config = dict(
    num_hidden_layers=14,
    hidden_size=256,
    d_expert=48,
    d_shared_expert=64,
    hidden_act='swiglu',
    router_z_loss=0.001,
    router_bias=True,
    init_std_router=0.0148,
    norm_eps=1e-06,
    learning_rate=0.00346,
    beta1=0.95,
    max_seq_len=1024,
    max_steps=6267,
)
Below are experts of layer 10 (counted from 0) of a mixture-of-experts language model. Rows are named router (the router's row for the expert) and show model dimensions 0-255. Each number is 500 + 40 x the weight over its row's rms, rounded and kept within 0 to 999. Numbers have three digits each.
After each expert's rows: a language model's description of what the expert responds to. This comes from a sample of Wikipedia text that the model never trained on.

# expert 29
router:527476449440537490482514549463516515469518483479443503495481467520501540456475543524523452526523514525465542524508510524468524474519460534558427485526437553540449447441461533417481480457503445472554493502513494448529481448477466498473544468477483507588543499591457367505478469502497533474600535423503511477451546521516484481446493520471513490498504466453470522473461469516463496555476459503596531513493468530488512579528484522449532476569592541537444488515498496493457532525454478528495409506535482492535521452531462579495561542446506537483502480432478503526526510528452470476534520502467463457565495417451467524576492529385493478409486516433533500449525513536489523567507456490480500478487521515401497601474442490512443449510473538478466373490467536465541549495476543
Description: Surname starts. Start of a surname after a given name or initial, in lists, cast credits and citations (Bildt, Lochhead, Moore, Mc, Thompson).

# expert 42
router:473459484482509492491501550437528538494454507489507493529543436500456563502532465450531517536522485560495550527544500512408528479552514578572392449537527516548495476506451529416440477423466545501534489577465535467539480449477459426438510457523489473503527467527567506498497443429486523453459535488476531478411469515532473548465467533512496601475547475474424468494516464450460494511563458472489552522493425541499466516492476569528494502571496514437488491549536504509531531515467537446468461446565477500547457501513467524433606539506499535581458521485489495531549453484485457495532489503543508467493484462488438460524440511464480480451444469434508530508531484502432561501502434421557500470516551459445480493495400519499491510565456425507566420432499501529500475489460539
Description: Predicate words after copula. Participles, adverbs and particles right after "was/is/are" or a noun, e.g. based, located, due, only, very, along.

# expert 4
router:507492448420506476577509505506479566444536627507452485542552417511464487490522524532520491445515448509469537505491390493471515506520475506535470480600525525508457468543495512490477473460493476541502524501445497463525453451505533488481530511518492494546527510571516489512473522386483518433497485507545491451515507454583468533466469547439514547544532487477479567562471477452474464502508477524512499554499453536491482518580402517457480476494550515557434475541535561481461566483488483496514514420525431453506507488515401574474507524488479524534521455500441489542509431493447508486562532489459538446596554518439425499533459515496410503482520455491508483468491494478473525520481489513520519570458467502514452480474443467522481468616388505482485448482468523482434552463521579
Description: Table cell values. The space token opening a new cell or number in wiki tables and lists, right after a pipe or colon, e.g. scores, attendances, ratings.

# expert 10
router:512468458451495439525535554443545573494501531503460473587510423495444571486504544474525492480517398554483543505476491495516540484507457547539450398518527510573486457507409519501526464488475464466489451525469475476490505492526532430383497500568460513497567484522534465517506425520470522427526521492523496477464484508556445518466435507451549551547501497457512486457501487471496466482512469576441531528449478612467436583540453572519558473498512580462521490547547534519499545434500427497465461481502496489517546528492530480479499499503454523483532520481489533550507499516481437530513536520505469497487622469489432449471466561465455527434465452484538506497551538467519536504526478420507580508465544470488433548474460482546441504556472433446472485511505533436522497428463500
Description: Years and time words. Final digits of years and ages, plus time connectives such as before, after, until, since, However, Meanwhile, mostly in biographies and histories.

# expert 60
router:520422447512553445583530516446540550435520510484443498566516512517475500464523515479486477458494468543466523519439477506477525544467458581550460475519508507541494467496449525483513475496505425506507507488507475480464456466539535440484558480509468492547517559514632497523462472507402527466572513439553421474454492510518433520472471546500599521516557444443456564483481381477490472501576488520489551575457489549446475507496416525486569418499569525488514458470530549457488559526473432460540470422532474494456521468475505490523525516504497527490533464482495554472546491555477467512560522463536522474528568444476448435461401498483444442479512481453513486482505499473519492505559452528503549540480513486415465503511416518566423476500462480481502494505503491452481553471498539
Description: Abstract event nouns. Abstract nouns for time, role or outcome after "the/his/a", e.g. term, appointment, tenure, health, decades, success.

# expert 33
router:479507413404540500553527480482490544496548567485444485520501504473503505478496534478534506454566452519511536545470511514464565516533427492523455489494489547498498504489495507490443473477503490434519540529489473491474453515558472490415507487506486520518521495558546486511469493461486509459548530470505467442505528482616455536502504524462491527472534524435501521535485455477426383445470518598531515562492459507521445543575456523501466476495630538554500396514522580476536501429491521487513496508518408463489501475503476500491544577483498522525504471488478485551589497479497470478506531556481544506552519493448497489555399561486422462469429383543531508449534496491502475584501514489539554521457524466485501530517449514559494457625451435494424485479497525525508494479540483
Description: Table cell separators. Pipes, blank cells and spaces between numeric cells in wiki tables of results, votes and coordinates, e.g. 575 | |.

# expert 44
router:531466485459526471521510518450601566481502504528506543537527443499506565507497514467493523520478536529471521525545473523503535500506502508517464499541546541561496452477502566446450417442463499512499491541478470442492453442533457494445521533495440414481507548525443513512518441446492509489563517505562468502432499481491415529450485563449507590492539491504505445512448484469442408500539449501511543490490412503497470506519497557487518521518542493478501465573565524491488530481452501477496460476593505484545445515510440570440515572567491590522501531501522537509483499434498455541542537562572556502491479447494457430495442523438470475456459492511521485346515482540477428544471471477612492482501562469460484589511466485513533495507454462514591485484445515516462492450489505
Description: Predicate adjectives and participles. Participles and adjectives after is/was/be/became, such as apparent, known, available, able, agreed, remained, often followed by to or that.

# expert 57
router:516505497447514504534499540560582552448512532421485563494510526525525534434509530529554473445517426521519521561448460611474509539467502507522403420541437534533454448482470553459472494456479474468451532513425415411467423492542453484493589450455484508530531544506537459527464468511488482492561579472509504476538494482522514533467511503467517507496591463502468527516463485481454486536586450495486483521473480515389430551500483538509542465534489468519491495511517575461485522482443559517540516448530443457498499482460538507490532515427484518578546511455431470546536456542496530452552537477479514510617573454434473464489517511451460501493457465480574474499544462542494464539469481477570470472464502439420475533451506474512487483526478533509539501532485518447470492501516558
Description: Lowercase word onsets. First letters or pieces of words beginning with b, g, s, often after the or a hyphen, e.g. b(elligerents), -b(acked), Bulg.

# expert 55
router:562513473470523493547506510465567571431482558485451492502580442495587501483593517510534519541490493497444518535535395480523525496520501514532520439517499529493533515479454518511526475488509507488503522510471456460437507441520504516473542546504492459460516499550526475473482507499490507476489543502490428504460420512477414468465480521505525539499567483463483469552466518499494502584499476542563522511450506505522459608516449533465551525479520497600509480484583632443470490488478460493508490518453474456508480496554450553492507529464510522529494452465420540541507414487458491472537582514536511466490479478502507491523460520503456523418487462443582512496530491486389466545506453470575545515495459509388468514473506416586483479546390448424499486454481548523468548471480497
Description: Table cells and numbers. Pipes, spaces and colons just before numbers in stats and election tables, career totals, and before counts like Pages: 306, £, approximately.

# expert 8
router:496529467464493475586451488527490570456489489507501487593464487516522539440510494512491463459597470502493509532520496538527546526513459576508461445533486531564487500517497575398445438431460486513620536501464490468492463470535550461449526430484477527505558461536515494576540470479486570473493561507491547510431480517497528553456432532444512530504523556459458484479433518421475420539558482551495522536474448522479493544555446587464570489493498537531537512539602541472512521458449465495477462474545468516512519472456477545434504573478423506472546528517503499539539435559488448494533522506549589475500538495450509465510475496487497549499475480462510511462523462478435506538554452447488531571507516488488485508461412448503521506552488484452481453478496497398493499418489490
Description: Aliases and discourse connectives. Words introducing alternate names or qualifications, especially also in "also known as", plus born, especially, however, rather, including.